python train.py --norm="rmsnorm" --rope_theta=10000.0 --beta1=0.95 --decay_shape="cos" --max_seq_len=384 --doc_mask=true
Below are experts of layer 7 (counted from 0) of a mixture-of-experts language model. Rows are named down (a neuron's output weights, with its number) and show model dimensions 0-127. Each number is 500 + 40 x the weight over its row's rms, rounded and kept within 0 to 999. Numbers have three digits each.
Before each expert's rows: a language model's description of what the expert responds to. This comes from a sample of Wikipedia text that the model never trained on.

# expert 11
What it handles: First pieces of words starting with v, p, qu or similar, such as V-ocals, prov-iding, qu-oted, often in music credits and lineups.
down1:520471465488469487510452521460474462480504527491463528541503569536523478503541528507444451542402465472423503538470563527576396450491492493413505548555403495538516458444471498516536512518474505552465437540560491491498545446516537530521472536520491542488497552480476525515468543471483587530513510494448529435449410490550467530562566510536494513501434430502499445469488509555488545533506
down2:468576499522469476432461451473489436507467483561607458470457507430511499495478530601518511479506581498505459500486429522494551476508487511446459432503509435510428448489559546448476501451446513527463495491462466531482540475480536476500426517493508503523470508501550496521517582480554504545457482486518512435489553558451507476452555518414516545492502599445543511481548534526489430522524
down3:498466447462404462521576543459429485558532554497506504467489510502489449426588524510475487452525540501473510432401433553473517516481426500494454483486508548490508556512456514499503459506479500579548411488507517468487466513534454462476499501496507435516547506463579551488428409578508429504508508501544495532554574521497510542494468564514509539529535451493519538505529471439499486489542
down4:433490489520521525551491536560403503520520496520510477507518532557534585468509518552511464499473509525521482532549522547575440530501460541461562532453469586450492464456553461438508489526437471516497472527435543506569462467449521445534524489582487545459429548483513447486493492528509546464455429517462438523552402536542469549534526524538543505492518505495505437453495477441501571484515
down5:600515557478515592510525450436500550545481543466492556515505511503457533531534494469496488486487446482534480531446477552545450531476482496461496517467538454480546481469456536529619488518499420418476484514494430541545484556498508543445615467544525490519483480478537431502496490536508502491477468458551501535504505516495500481557494503432466480559483503421529594502488502450454495560420
down6:511477520515508484482452526551515517509540510503422464419447508563508548428492527520484483503446568459532535494446530428482491546537514578546491503486474522574462469511556562434487457524558445463571522549502505503503496438485552457473446471494533444501572510572469448514411489512457463501423489496591487529501497523528482487516503485527429527437575451447536502532581506463488511509493
down7:487499493515500507542464483549602522507603432507499515504502502474473471534573502508453448521517515519500552502503505525438512594568561458442441430439499484549463576467464526494534464534497520491519523453546557475518439539479509531458463488501510542511533582577518503551572504489457529494612407478600498457488445457463521478513507516471503466499478489516530523442484519502548487496512
down8:563509530559483467548501527484508469453479412503585554455536532457532454488528449567567471539513519464454538411474523499478520476466477560552486493495525483422506516554547506458455511468512478497532551456495465420560564465543485475499457562441480468504559517493495473485487547467540486466487521508463480522514493446539516472572552525468467556524545495490469460464463469500450397393474
down9:482409483468517496466499474561486466546564523529516474505486441570452468472577507477525529443566482509519496500382485515522465490478484486548548559496479450516547533543497487492602456492546502522468512484471448544484476540620477508456539518501480411419475521576478506462523445475483531516492484563488455525459492445490549462487482559542527434461463522492468486498457530524534437459543
down10:548547513485474535515521467481509466506546435496488424552509534575457551490460460530514544518420541488451481597528396579551514514475525540527509475419498463520512505482494513462477527509455492497551578490499459517496501460588491530572561463503499501496538507412484498450468482432504580585461490505557515524562472441471475503524535542535515509469478536508567510482511500500426477568498
down11:457462536471508492573506602546481457468438492497523468477530490519498464452489564524497447446543450481494470470511521537467430475493478519601470442550526544531474491400545467512506492529530442484495408488480499511546518526584501530487443488427438502505501438526503578505493439490545475436490543400478513588534507535534532456458457475451497510510496507482480430495520541513520561478500
down12:534475444562537548543471539508524493501499491488475499503414449510506547531525536521501439435553500527529490528540492501512485543471464495482508506439431474485553498501412406514518515561528486527464504484520497531469456454524489525498536534403513638522523518542533481528461577486467551566566499446411507500567502506505444582499516471518520536507408504473528576449511493545517477526495
down13:498431472482522448551472479546506574530510475516544529477479429465497481457576515497560476503452457489429541498533444573579549514528529523472548492527510421477523538504490436534440528551514482593406520520479469527474458471445543475514508525488466505572480509572504424512484537499502448498529447556521516485467458510390551503533458500476498443443552506522516474568462511449481511518467
down14:402514475511441466568547500540457463475445588536542497557487509545494505512490521533440492534454507475509438516527496526512494567548523562531525480483470485516490466451525469534502475514468407487524441499483582442485478534534498595456480537591523618561515459518537503484487510480519564500512493553483497503532543499504517464470545549590534497584423463476476516503492482506569500512542
down15:462466579461464547513510522471487496422489433561495512596462445506511546513510505596444465427490446513519472536525522510504477492521490524498519570450427580479461514533440466484502497489461444511533493478508494569509570487492507547517460487531464530443469552526507494559422506525414509510477541445502500469435490539447490484551516529513502453521480527564566529441507397499470459442465
down16:465410498473553477515434495526493506539397493528491501475456466439505490447529445460476531471464508545453489391507418481564432567559462522498527456518497571516535534508435500468560565459487486496441542474532431515454414526522489475487518539568476498477558511525453473517515472491547473491496470518504422474537498558489489501509479529429501473552525452483556444519499480469507541582524
down17:490545566403446613513509487513494477454452502453491525618450432524474503514451521539505477462478527475472477598538477488578538467428473453485532428444532442456476493553491487459562515493517441505499464537514531521503467536437512467538511442531421535522557486468549518516497459451513497544480472524450534467512447511540471491453462477508552497488430514515478507528449486533577514518511
down18:563490507504471517553486452499468436558550510411495517443426462519496482512456520535494489525430530434495507552473483510494574454492478464498478485526514473438475487489479536472568498511432554437493478431561578518465470453565569484506528479540539466503574536444478464468556488532434418456499563481483453562494394486538497536551515476476525500547455517473475541456456516505516485562499
down19:541474528440501515538429504461480481450414471501548501512481535481474434494466445460518484534520552495485591539459469508469509521501469531550489565514549444507493471498548478488478444524508501482472523523398467511516572514493409501502463554481476537496459579466549545465516439437479523462566500605437530441460466521515495446453443482593484471525520485549516476509558474542462481438492
down20:438545514459492540450544534489535527477533516485493533492455525571449499505480479495481471458424508429574489465497471553522525502581541435517463472500516468499563497496538534460535571450498495552504487459512507465493485482518524517507587438553417514467437459535465512490461524480577502459501538579473506486477566420482489462456468525510518500485556436576503481555470460604511456531585
down21:485511564490532524522512563565427468445542514468515498554472514513429673549574510502522531447562545493476458513530478525534539455465499523530526527438520474544526537512502496525512526455460488510470502519508462460455553528454470462507607463556501483506499483554458508507499555486440509445528423573508502490476470453482456509457492447510516517483476461532582457556520490476558530502449
down22:442509557514516516543448456490494579437471477532496440499534463565513552458545523440488535480444497535444430520501470493510533484430527501461569546502513478510492504467457484535415477500569534412442441500473564494509511509453427505525467489532532488527459537447479548451572414440466478479553478522512492473567420557502492519565504506505497467424497490494469489486564551535484478550445
down23:564446573554556581541472432454554452445492477471530489547511542542551483442384504547461534531435517536448490461501503544477517507458484485570522494501513532522520434477510520526512460494512439571480502511516541497492458511536608554535451397521574517506525469505468530472515475431493452456481514545482482523532483521518456480509499518544482555527490438514480506512487451428502578499524
down24:540523507531489538517520497487490477535496448509544448484514492512470515538468498514461558543524536554484404501533450482502415513456617459469526455478495466505547447501538481450471462491500602646463540493482499451584434435486472458537567415486498452498476463529409492526514487490537478530531479536508499454456502535507534479567470539470485473534520531503514512434493480494493559550488
down25:540543449516506528573456480470565558429443510544496531546530515430503508502512538511479446449504535541498474485545471398464471546476495538503501513505485528484508562462497538506515537549489536488525511520505386548499555530508482456460453576454469475399529525505486571450550525506506558556426473533539502518537506618467533537554495519499444526538551522526534472491511535533563538523463
down26:479492468487474461528440514573506486417523530617485553470488522495444541489450556460410572515525457548485477510470569542478480427478463500492543522463452481527542559503521469485367505545509438510563469502490533536472535470509505515485508454497473495461535518534522526519535563487440469559468488509531490456463436578484501568438468556493544514480496529537501511584544464512522505523466
down27:506495441569400506439465525485472526502529474499513580480460440425498522473542472531510590493516507494477467475501473471480447480535428484531470467491508424467456536553559476487486463521443483516562497547455522518549510540472583483480502426549494509534501558532510556457568517546482504500521450518553470611463470539474573476555499468549491459544562436504526451531550458521513534472507
down28:484572524459464501587504563530493502509501513515442517601483496549523472543486512460484409473506420541466487429525503491487429512559541493464516492487483553453477493536483536477480479559478449493518464517479563523471516512537612483508422457550478484541449566542442516525533485486430476541435485492535491495478447543513470457485506447471491536518505519565457531445566391453500498549483
down29:492496502487436546482464485560505458540508538485539492465484480447472543457533430523458435473513572478459567532495596455538552565530585451484523446531497516495424447438567508478522533510504509598557485558495461513523500559503448421465482486532486511496569504541447473488558559468533513500446524451458508461487491493580594491501531516529485451493478507505545452539440492471529531519485
down30:543462503491507423545467429490517540512545474438513529487489584499504500477554484553490484457521488518478454519541504508507473497574425478437433470465470468510554464478516516535398414550527525527586474534550493549497486527536452449482506489534441551574529545522516452464483407622558509548515532524447485540480479542559520476550485505503522509480529458485516526505546486475518521501578
down31:516564520472525550549508495454490579479572474531574513444518503507610447527527413483496538466463533454468477544512539517528447494522508516508536490496445508498508522482515539563494537462524420569455554466424500494502542497504532517481500594471498474448458550500550489488566503463442515482536501566456489484508540472543525526576448470446484464493591450547542481438481521412516499536500
down32:476471470531569497514494497537415530531474475523467504389472483556508503472463447527498383518436494510504490552543530488525501522490471488497503491518564574545579450527532497518493519503413444434555534503493564532494483539516469489539522529455528486474474443543451523509464451518489546412487505436535484474502542513497518487559490539492582597478478547541439515502441471549415492526520
down33:422439487520436479533452529477472472557493482492501480493448539453526510475488495485531432576447490525498449443502484401524498527445480453492464467469583442459482484474495535510537523468448472577552501491490488536518506468431530466429529493473507509490457495526558502500487584534566591485463491549418540486461488448484467497499406514458508542473575504528511599524459557492509551512478
down34:528470461480508533495456502538503522437549496571517577539531453508457468496511513496565485421472445533551445491504521448443558472503502562497560516504467559482458462504481456540496558562466473598574459529586486528520445485525570519518444478494559490474468526552604571509485521525440473481491482462496560480472530496478498532444489480549452489541502516458497517451513465606467542494494
down35:452495562509479411491524573447494488468497502541457527412399532510522514545582498516532527467491561472484467504503464502531429534519554467500514535441517448502502519463503513510562504432495515557506524546505523557572549527468475477489454524458499501521442533486542598464565464504521439520526570461544452460570479475540483495486455531441562443462534511538564499472552512470494474430465
down36:474445565543501481498450476493452510496443478531530617530496560521501443421541456482459511462490488458491521587519449527568491432547507501522456516508453460502535509478480551541515564456497404485516499575464485537457489493463503460528495541549490529516584492471506490483531419503500486503515494529467490514410492504575450501487516537419497514489525452529572551533487554608542499498535
down37:493498491483508590456504540514480575519574544505504480451516559433482486488449494492489505472520595535509500469495506520575549465428388511502489487590529544437470518482541499575465554490501476434510445543468534539513475503550411521529478421485533502556574525481495549535552464496562512543487460559503535534537504453465519532520570496509563494518503501529453489548479500431485521520553
down38:544444521506525412443525520468548528503494546517539525445509536548507512484504569604457488538490489495462486464556528439520477463533513472446489514497542577486433439502441503440630563535548523483478531433541570409435544485442545475500494523483504513465514491538478540521491465547580514443440439474530496455495507501451532498538480478521476526554508453513455499479510551504513454509520
down39:394488492430482512532546447499462447479475574493476548541471523512474497499513521477603599508507553535500556506511430490570527496500540511518530524469477490465593536573543466511608522512467436481473496481475467528506530495510455536486534512500458450449501508543485532481534567519478472570515471525481525523472538491512443593473563561574481530504501519537433489505469478466509522487412
down40:533552512528588512494477471542464592594547492507609437494443522555482456475466479509431447472491473493553490473467466417507545495489530474566483501570438496527411474539548474497491496514445493535530565484495477534521489502520570527504494479465539479511515488533543513430531504473448451482477546530528544474482509529400504507441469540471526549536491531563482429534524528454515497494425
down41:513458487464456543514532536546492526467470536467549484545532476463392536550531527436562537503498541504521475528481508520510538527515558517481493435518476458529453530528452487496481581485454471473562525503523480500405554497535458508484492445517522502531532516497551426541417528523474495574451510523457516522526572538482439497525502502463487481526421519601500498465554493478358475470563
down42:487415510552555511481561471470533455432498504459446503471492526517484489510594535500471475437531589508509472480516383471498565501495477466538516536515560487429569503522503503473529517493423552465528484552508448513435500615474553519485476490456478459577607566495482482516501504543576480444523521512464495540499536480499504527504506484485540451508431479474437529450534498536469475517519
down43:520494544475528542473510510486519483509454549506550438468536499545421500507546547490444500512472512486531515491491566486532442483585516445508512490429480530535446534445508594526579601535502508527473413480494510471491539476482505522437487505501542529522533538483472548452415454511539427565482461503463464562425504543551448599520499519471516514499500508465529470464493483623523510478519
down44:468465454540426449526494482509555559440528492433504484449410520505533509509482528474470471495542436507510462526466530514402540398509545514502511464547544568482597546477513522501548506512475544450515537470459475471535534412476533554510554509443520481478461493425524499452532486567483508501461474497534471536413468550465472536545489533432496491476502435542514462546549466485491454563476
down45:571509495507494474497609499542471506525520537508447492484444515469443487437465505468571502476424534545473523488437496411513400526498420568569493446463465497513526483486567521434518558521487505518411483439414512471466518526514509528475407454516527477538600482478488445547465520486493479450495466519542548534500502463472494503568471478569482515498534556519496488489491458466461523501485
down46:515507457417475425430460449537489527560515585478551474454427481544464522473488541495518450466517471525531563528436472515444462477456518503479515529536547514499528471477536559519490535437522527442474535478512541528544511446477448545480514542550554472519509464440553466553554523504486490544495461560444540427530542527522586476508532496436452621488482524523459473484438492493448493509533
down47:503496516518494477509506501465498489454487494599404477463589448389512466499518457506472452519472529559450443465528461437517536527503488538472486442440559511543442468494491530505478518552539537505473469489500564408495487485547473467552442514481494529527530443582537541559481497492488471520513490504490468420425591434506545496515531486494503553500537489536463444510418473555490570484484
down48:486516432480429491534463554527442519553465431539472485442464514589446527464512526464476533441482481409497459567442455497503456512502447530516514445473468542563505561424445481524524554442546516542480536462475437534493541479473507489534471534530518470486552510508518553491480402494460487549439491476551532526480501566528430484490488488540547477479512505480478480453514499489566557610486
down49:535467417521595484407513477490473471501499483460570499520511469502553543494395453429486521561495458468508473415476481427522500507513439560560455508521465548474553443505483502529420496466446472514513529457483518474505513505615511539514421502489422469522468511457521475547531482487562523518474398526493478503529543447467480506489496528513420480486456514498512470504507545432513484458505
down50:514476531550509556422455520493479506526464456541500491581507500566560500448509490442510545425597519495503482460434501463469508499472466491473416597485446577458492502535464494474487504497485440424508467464513506493512443532475466522497448475496587480534582529447532533415473461574491499533487521532475531475519500507511517530492496465410475469534494541442479444517442525458479577526450
down51:500486499523545553555467456466484491453446427472517520474513513526502497489504485536457482386522481473515544515534427479470522543500445542498473502470557511493505524475459532534504457534447469590482445557478420554540445491505569518510474547493512492480465497538456483484493563481558534482589526552514536512479482434525414480443563500448486460474439441538588552456466583553474481465497
down52:519505527468474518461530520426456470404471475489496548518507496484529560504468514548501452513460438448495433476469532517488445517456414502475530515541428504477518530451533480477422549529541520462534574561480517497493475512465514528469529518522556478575554498501454431509544536537506419466578494479503492443530464483531454405523567438545530501459535469516561479546575506533458545436466
down53:493525527465502451465537489514503528423478513499456501458448550485476530540571527600469465538516500458481508534459447516522532471397449545509523458392615468400495445479523498479491486441467572524539521486546534487562436511517450510462562510483484537546467466463515510473495452460506544414499504468483500522447512537503539528541461454480519519524517551536458558501447523562504449507483
down54:491551514503488523493541486559412500585531526501453447503469496503493514504443533518453476469506549511509460528540440428480582497531470483602443480531471436488490538494501438466503534514585533465490551497528481508406577529525497501472437486554442518536552513455549466533529531458518541511517515478481538535571556466487519552475527490591522435513512458485542520462552454443535435539459
down55:515477443522491546457543502494537509555513465535506516492501508453500583490427477397507484491460501477462449479567443463527516455457510538501567514455477480490456366519522415524470471502568577458541499422508500445545438514534545512529405467508479549431495434491440468542476510472501487525506530517512525513533542424441491537452501477577544470510476458537484463526519487488521463513479
down56:491547573536439471555484483433552509479537522470505560480496489476568481474515548450495462561529499526531523491536523482517486429592401418550562510538494499449454487552543473432515562537500523498445535465518485448530521497503447440525563611476506473500484475513545441492520551472485445522508556450537531512537457435571501523505515477430564508489503467525525486498499466513501505583536
down57:524452482434461520541528470481484456518418422464490541442446520487510465496496496502509492487446495515521470511466506478455485556493548496543516505516523502413539385493501400539519489537532465533443516490496523495477468542518509479559467455455487510616481399487482415560496489512515501521548426494486485480482594506462565550502578478469478526527522467489442576527491479520532568468483
down58:507560515513477493492511497503502492529426453532440508420507486506508499535552466498489435500514447492493478451477484438512464471454519525560447516451527500583484460524464494623476449545525464413491493515456570566490509564515447510490486518508521427487483531534504561581462512531481522512517474538544535531451470501484507459487556534547530573528456448412541458476578500552449586465472
down59:483566590510487510503474397541462490522511461510444523565496451497483533545444493576497551462457501478485506454509529540492489507569494473485510506504478542464484515509515551533538540443564543420417539532434515534417508512549496482474466475564547565445476519515475431476523566540552527549489449487482529552483492546522526479460559491485514503416517450514437494428534547460462556511451
down60:575473500525472442529466496550527514486512475532436512467582580556476504511528501499541492439452488579446514485453500452417552571452491504531546435529518517474473572463567462458503448562473556412500541502537539427485488574496546481476488468518486478560510528427564497513452473449470492550516510566525563531518517578526535444488499503484511465574511546538492486497455506506476483522525
down61:478451468591492514541502489489478580446509489471452490449475491574453506516489481481509532504461507494473442498437503553467540591482524512468502460471536551537486492436457506401518495549517521507516509497569523576545513507544458453501463470451462541445455484449522466458505507434499599424506510467544533532454521549522480609549481553465530478525535551492513454521464586465548464472500
down62:539443427553500599556495465492561481516473512435510448485521469496573494562567476473488426500450505511526464473499524503530546454493476552577526523532545586462563521537445587408507480527485456538452492499461482488471479492491532514515463434496519564563526510463539461553439538513559444515514499523476548465520504479489566511565517560473499519532490447553491494469432482556547530505492
down63:549584530467444574473508470446496512503505513489518439426526487475459493527460522527490403492533520515559481471484507494555514553444467573480470514466484511508412517542501547520497459480467470541537493549534505596466460525509497506438449440540526469482485451496559460456471572513473541524413497459459550500384497516489491503535438449436493495586524540481485449530501476532479547479551
down64:535464424482532454480508508449436442536480545517457484434524511473510522544534503577540530455487537627497521560485492487603507475467517504515556481502537495524485568500437549510461510501544505431424455468483475516504489459458472529462478524561540485506545528541548471482499572499548471536551493528494590549458469465555498553522523498463501470402428553509519477580495512524521540514504
down65:547449461493582431556493492534409488578452463537522526481498520534495531483542512535487459550476515491460573504492471569495518545505520439478526527536478406530548400536509515548487483486490491451568466526456465449518465519485554458460436474492503454546504520455477462391503481498497464501508459429466560489509441447504494517485436480568484460513481502529462491480534586521474566477555
down66:436494530541519466489491502501506513584594519486498464500550528479496546471467549416500481542543551524473541577492488566496495549499472466513513483490505511507498528480529519395543477528485549497517624522406524541480545474476528495463566526473432424541521486498501528567498494514521516483467495523461542460447482435448458424480482543463528525516466571450505575487540488488601477481462
down67:484529514535484406513454489496462508525482452505519442517478532487567511559528571478489473574550496497523505460531528429475580449536517434517551505388520492528441521489534481515553505526462561444523475514501462566455496539495530483387487543480547560465543498520531537498543518490498552471481551466502527534513568574515514535483608533582438507527542477504555489472498490490458551493466
down68:460505467519475415523469508504577465469526552516428495585478490539508516447468560451570502453464567485505527489529440531510469477455495545508494513499544505406519468456578420444466521461555413470521483489465476445490515361469529514522522447529538454478511523477523533481497496535499508520461468586557484521563511482446464482511446524536499542489544520463527549473472509442517507520553
down69:484472430517475533505500540498477478497510472535473545487468555563504497520517458464501436451495470524468549520453462557534517574475413500547536515505532520481438521530482460485467478481481436537547544541509436488433523507444450516487544445481585504558521482494590480460491555494444519565497508522580577533519510459461515547490485578483459516544593518582484492491521505514526626509498
down70:482509502534435527487503548448582504537527460462512465546502526515504538557440519521526499449542517488480519475520417468568480515507511439531423470480565544480455547406496429561502439514486497453500525522485447541506489542455561563487483516554573549536490495558543475540513490596514436509481460497489472577516487487548461412488489492495550437423434474500519479469427471514543500486500
down71:498560564539512473483524459481523460436450448447512512523518597506514464488438466523477400520508519538482388493589506491500538471454487470476484533486606484527522510464435435528546448415495502561503458511531509485442521552500504515480425525489565488496557534501490486597495487580476478499496501473522448496557473476496565467508564539454489456460487512460475472466516469454441496511507
down72:485581486516539505540495460511460541521533555530467546606467530501495515494460537540562458436450515425525461586473504512478511505458485571486524489517498584490524463526493435492565489442506491512558516488523553490486399443548503462472448461569446482529479538524447578520533470509548503567487525515542544521473497522437513573482497492504567460478481469573511523529420456507522440485483
down73:559537482557464493500517531426438483505457534468486448550424515509461506515528425432553552524507472494455560419557562482465465487442491510547520527425528456530456504495465481454463499482504445477533498503539440513559442471556424492483603496442528512533499496498516485463525480429471561529497471493475572494533474523492462491487537552519464506413450438479434504530452525543458479540547
down74:539559554460430461572484506478454465503541442516477451476555467488420475542501408487554506566496529489437490502511496476469529440506506509547515500487465509431466505500514523501517537556481408467518490508466474499554459465489548586529587477504541501506431466497490529476515471532536418409464462434510505519431462470499495475469525513448477501530539466449513379484502549442506493523447
down75:518468504449424562497476489490445472488505474486537491555543476539523454488563511506488463495506560577446512473408531531549448430540523511454493448547470522519479543475477546532530463528501485484541490494566460495488500452483533508533463508556559544473422484504405478435539574461497459495499500525458517446457450514515511538483478506665557500495527516582492537498563507455525485478509
down76:522572490472551521500478538498581499465508456504475474425491463473398457474496551441507533443571552512466485576445471559477485508489492535480516445472505453526556458481530453424461530516476558516514482543490492475587486499535471504482554498480483486471461507446507507542519495463424459528430514568475510408520533415477559471470505544449472429555494521543503510483547568514512465567461
down77:523482448380487476480620552596526518460532468497546454547527528550459548474486536530479490470554512477497425497513515487495533513471430394480520502501528527505530473404540426534462513465476517493417446424570484502461527456499506485540406516482566504440499474523455504556508457530518487513457461537461498549521483542474528495503523486529488499488483503472564483513481485444456504457478
down78:511435509557523451459518506538521475464538445445498511528428493490526462480563502565524519533451517448508470464521403492457533496496436544517528540444493455575539470460448556470523542519446490434437530508530547516478482475511517479437532464494497529503432521503574584514480509436603539506531599491541537497475577549521481502474527557520467483482464497496437557524433475474457515461510
down79:491427538437486466463553491490498493556583511547500453554490460493516480492523445531539531518515528536404510494538523440463488413495455466519484497529440514564533534510491534538546439436485445426477496529514504496476477525433572433511487474513514502491497557452453457488517496544616494501520524473496476506551358526485405428505525479467527519482470500484538482514533444523509474535517
down80:503506485558401472520500531467514535512495512512470473539445441482460474534459490564527450460481479508453483495458492467500486471568445482456479534491455453483500481487469468554463482478551527547483493444431450430481539442445532554457529492516492516541506442516507574441464557437488489514543423542482475500488600443483483531444541484497522465529621439499463495462486491430439462422512
down81:477453473510498484465492537547520545540566519471403487468560532415456449573450521577456518491517552494464474473469500522500531551423523470477490505471494470490470563504466602485516479464433478539492557508569522531538370474497517545492466444531508516473502493491483543517529555569483497495590451509501512492476418478509429491440490496479478436467458499499503492549499477537487578476456
down82:522473564542536550494536484502510501507534458516465475581484519492444506460539513489442487543472403466527526470480445474518486494476441414428513555507483450486474496514386519577418510489449465474420498608440475530533513591459477464531479472524490522513485539554505539527513463414441520488510565454475528560533471498520508480484470454456446504482455441501508445508492471509508530461528
down83:431387496472550530491455520494484460549523476505492495484539531492511553563462548462567509509514611481492524504532499537457529524523429495517485410499537539513462506449542420494473472534439533501479508495544612490493573503538499460456461489450436460523538497480412489469519506554486508447511518503520538545426444459484461511478492555490517454485457442464517494513469464609467462506511
down84:478542530473544578556456442482447572525475500544528388552473486552610535437460486480497472474445519509518463467490420470460499498537507555487493453458446451578486577482547490493543490522452481538413527490503535456593504457529450469551501521489515529457548514475505474536547529513559529501506434548480506527510508527510504479512546536501493499560557458523471538493588543507523500535479
down85:547496543517517488482532490561543483434464480549491539458522484513413460519455504543487507479452477448439495500564451415506529490486476569541523524506486457518420580503491517500471470548495518560551529467492529505545523589488523432450508434519407532439463498472560476553505530463531536475516550476442549481518536447488531434484512480456554539504393596474499496555500466499532471486509
down86:558482516529471517533444551485477469627496547518427506525496506478522472477515541513463571531492490495491536458577495551492463433476614452493543537452459472477502494482629494490522549509453493439512499499503518544514516460522509555580531523480499523505483490459515501540559519513503407500535568531393457561485475522451472469517452527524538498492425520514511518566507517467497471465446
down87:564506485523499537501449516482477500524549477488420547505517529522475535472455511522538511421484581539541455514510502453535480539547487492643488439467522510574467551519532518523479545490443520437512524417527547489531448501491541552529540522432502449548486472528570505502458511465502492510444516420435476535541541489514549485492463577484475491530572478486504605438467461486463468538514
down88:515484476528535547578482432508444518493517526496470534511529509538523582481440489491559487490450453520577482626424545433463485509483487518535552518518463410507518452524562465455536446484488505503499444479439487501495548528488467438481494573517494484437421524510479532466488524468525505457476529527553577506541565515512544466469465523506452482534487517583447556471464482444473420504486
down89:527497533490563473434551496528445519524538538477539438529481503484468565594436509488529516605522501548454522572462502525492448509471499432467611501461524515525614519555490505488489498453519499551491530472470531491506535532495484486560473471482442534503540510481553501511476522523505510575574500522472524519509523509436493447514593421512492503487389553555475490449472458467472510494472
down90:540529425481462577573550465462547508459476521528546515488476538442503512503529472525484457479422556546521512513442481522534493455478500449499475498554526530424520509540442481515485467546523556462513499482519541533457493504570464470554460483452556520455505538488416486448442553498536480535454496437488480526600504551491554561464526473509476560506545452509471519440532518414600444516525
down91:527513416542480464511499474447560482493525566522486544514477444524574539453476454514523471483458541456462529527501529514533512431531495572489521524488509491529511546494558485567422456534564484550499508505474498485516495511514566431423544520483580523474532500460536554416425592494454479542484503487508579482464470474471474541378422529524495445477526520553558494458495499502513469514530
down92:555495568556436476406494518510493500463581405467468437508531481506530464482527523508510448460510528518473538514505535553500481520555603523490450448595493524444499499505547538475501447516468484529443504546543501570492499556481504538527497535553529488514493501543483513527549428418490503492583479487497503451498524503501426523526493512447413473475446550466578462498445511599482482494504
down93:488535524449436481487471410481495492472513460513525483532560545543430464472565505550497402513462445534547439508480518531487509491535529486451481488493485543600541485533473523533477462422480512508546509611494535508453510521425498528575467510554506498522499496558595545513498504429386457556478489518483454472500546473461480517507502483491497564510533521488488496417527447450464478550483
down94:485459492518516441536567483444521503464561444533470503520538542489467538519483601486498495439449533493476470519488437523553530585565478450459465500502524485412524475518431508492481472502586487427382543566490471538503496496529488524545510504467554475551536513518498514477426507523517463492472547482523429471473399444463481488500457500464459514523555499501505523521434475434439513441459
down95:542516516472439492410441496389496519536400511536452476454438463529463513521484458480454519413487482525467538491502533478552520507561509488426494488458567499521531504509418511521483555547473539562524515460542486540497542468547457480476499455543414472433539509519528512476496556503512460513537475498509418534438544475595458530510474488488458506484522486485484508481442382500473488510469
down96:509484448459442520480577505477485459503492484465561546489479586515479569518515522473537549476503533488551465484584436513497473474515530513539537499494532488559526564538476450439522484466527530491477443514568469484514516493508575507532433575547549539574586510434490510489463404402539506509479530575500494558452573486540495503501428510505475498459471523540558460466523548493515505485432
down97:533516519509550445431560520507498478508429461505545493482544524532509470408508518519500488479497536557526521478503569535491524604528527509426509533550461547521437475443534479536578499528457454425518467560436435566487474484543492537485521506462462541543465490483549502486529475535507475471457588494540478466581518426521506502542470506514528488541437491534434440493578553508429454494534
down98:498426407503560553520551509523582533553459557477542455486427504398445517583507498482572567480524584456505467532454491502450496489504479468468450550505413521545460520476469524493430527500498489463500529537528538509537440466414500484545530513477490529470485536523553505448528507535465481477476485471492524462553529567440533490487533481443489516522501555494408521510549453530471468505541
down99:533470500442464440543502527537503509452506485398471459445579419536517486509520453489451510571515522482531527584440483476473505493513566513502474473475536506457540531457449517590496499504557523522512492565484454474551479565507498522499389542533506455437467476500506526500483573461538519461612539523552516498471576517484501494492523473507507505559491558525449441491398512534500476500465
down100:557446541446466563469516534463526554495497432495419520501453465445465533531465512531462480517548516534524418492467551553474480469555509494460478513440552544540543534527531550537543519492528512414481508482442458582541478448495508489498507514521467477516517483527458436490437495565486555499413562458452449460496514491434510562572496573563537520478524548487473537490511553438511480540441
down101:488564459462468529491474482408553500520493438489495537478528456467586503427459455455529522530441529460458503471454542548581390486465473532520492504407491524506474494498545564425506524436515506519539528488416429482530538483449521516473496454478542493462470518459468474522507448571469515519480542529514509472492515514410455539487530514523544503557493489434547539527529453488567552541547
down102:515496415480460517474458456566511534507508504471446587494507510525537496484553574574482560554536498499463505506489488503459481507467537461522554353486462529461461550485519550497484585498505510443469495516502471493499487523486556636543446444535511497466465484529469490486603493516502455513495461557438517486493488409531517545537501520501532454519549540508446514558514511548543496507543
down103:587491539448516522462452472509468436498504577461489545534511448510489455557499522404536445547493439530559461500444492541454514476474534485497515437433522516540468456518482477463542519476471571441443538437516515450516527512558437490427512534552546466549484537525489503462540423566487498523509497436508479543471514455438457508450555515521461483506528519555459455533510455410521439495476
down104:470440480449542453454485526511508571453503496548539474480495461488495525555562528474528459548527557477507559494490514485517494595505511485462479515410526474491425486508507573452538485557454467464446471512586511501509536441539482547511492485494607512540511548526508474498564449480488475574460493542529519430507517413444568425533512528506551551537460508522410507515477432533491495528461
down105:481472590510504469486503539512444565483552526428487510464479423546447479545475458505443512499445493543481473543494447504431516538450465529504566479566451464531530518565547454488489472482573444498431493496481498489427554504519580461559529473395518530458512477455530531477486459503462557528510484504546456485560505553500540570490428566533490497451470515531456522517563486513508568544491
down106:443456411529503501539467505566511511512427508507558485522429540480538560512587513482536543468529544547470534469456535482507473525519438551518423564595389528539559480470471518494506559540522506496501389508541483505464481527476486623525470504495485522523530474524558478541491513577467514451525506519472498458510541508532498554546517468520498524513421525441530514493537535463526500533483
down107:591482515560568504475471432577494548498498433533527470525544397459501495547427516448468506492490505476472568484508402502545476481442471507546512504503486453514512563517429483460500530499532472543453500505471482489486452487400574510535419560521468541514508530512465502537529441519480478594487458480484473506522535542526530479505579490446523505535442475459493489483520538613496504487513
down108:480468523451494493476529435527557538485507514537487502445487557513504505518541456498523444440502524523526475513494451455456542472535534530521546464530456493466511485460484490517458473521507560566461563464477495492527500542522578546480587605515497581527527553532533535463491532423531498467428561489495452492529536534553559540535479534497477564462547408605501526535527431443558526470543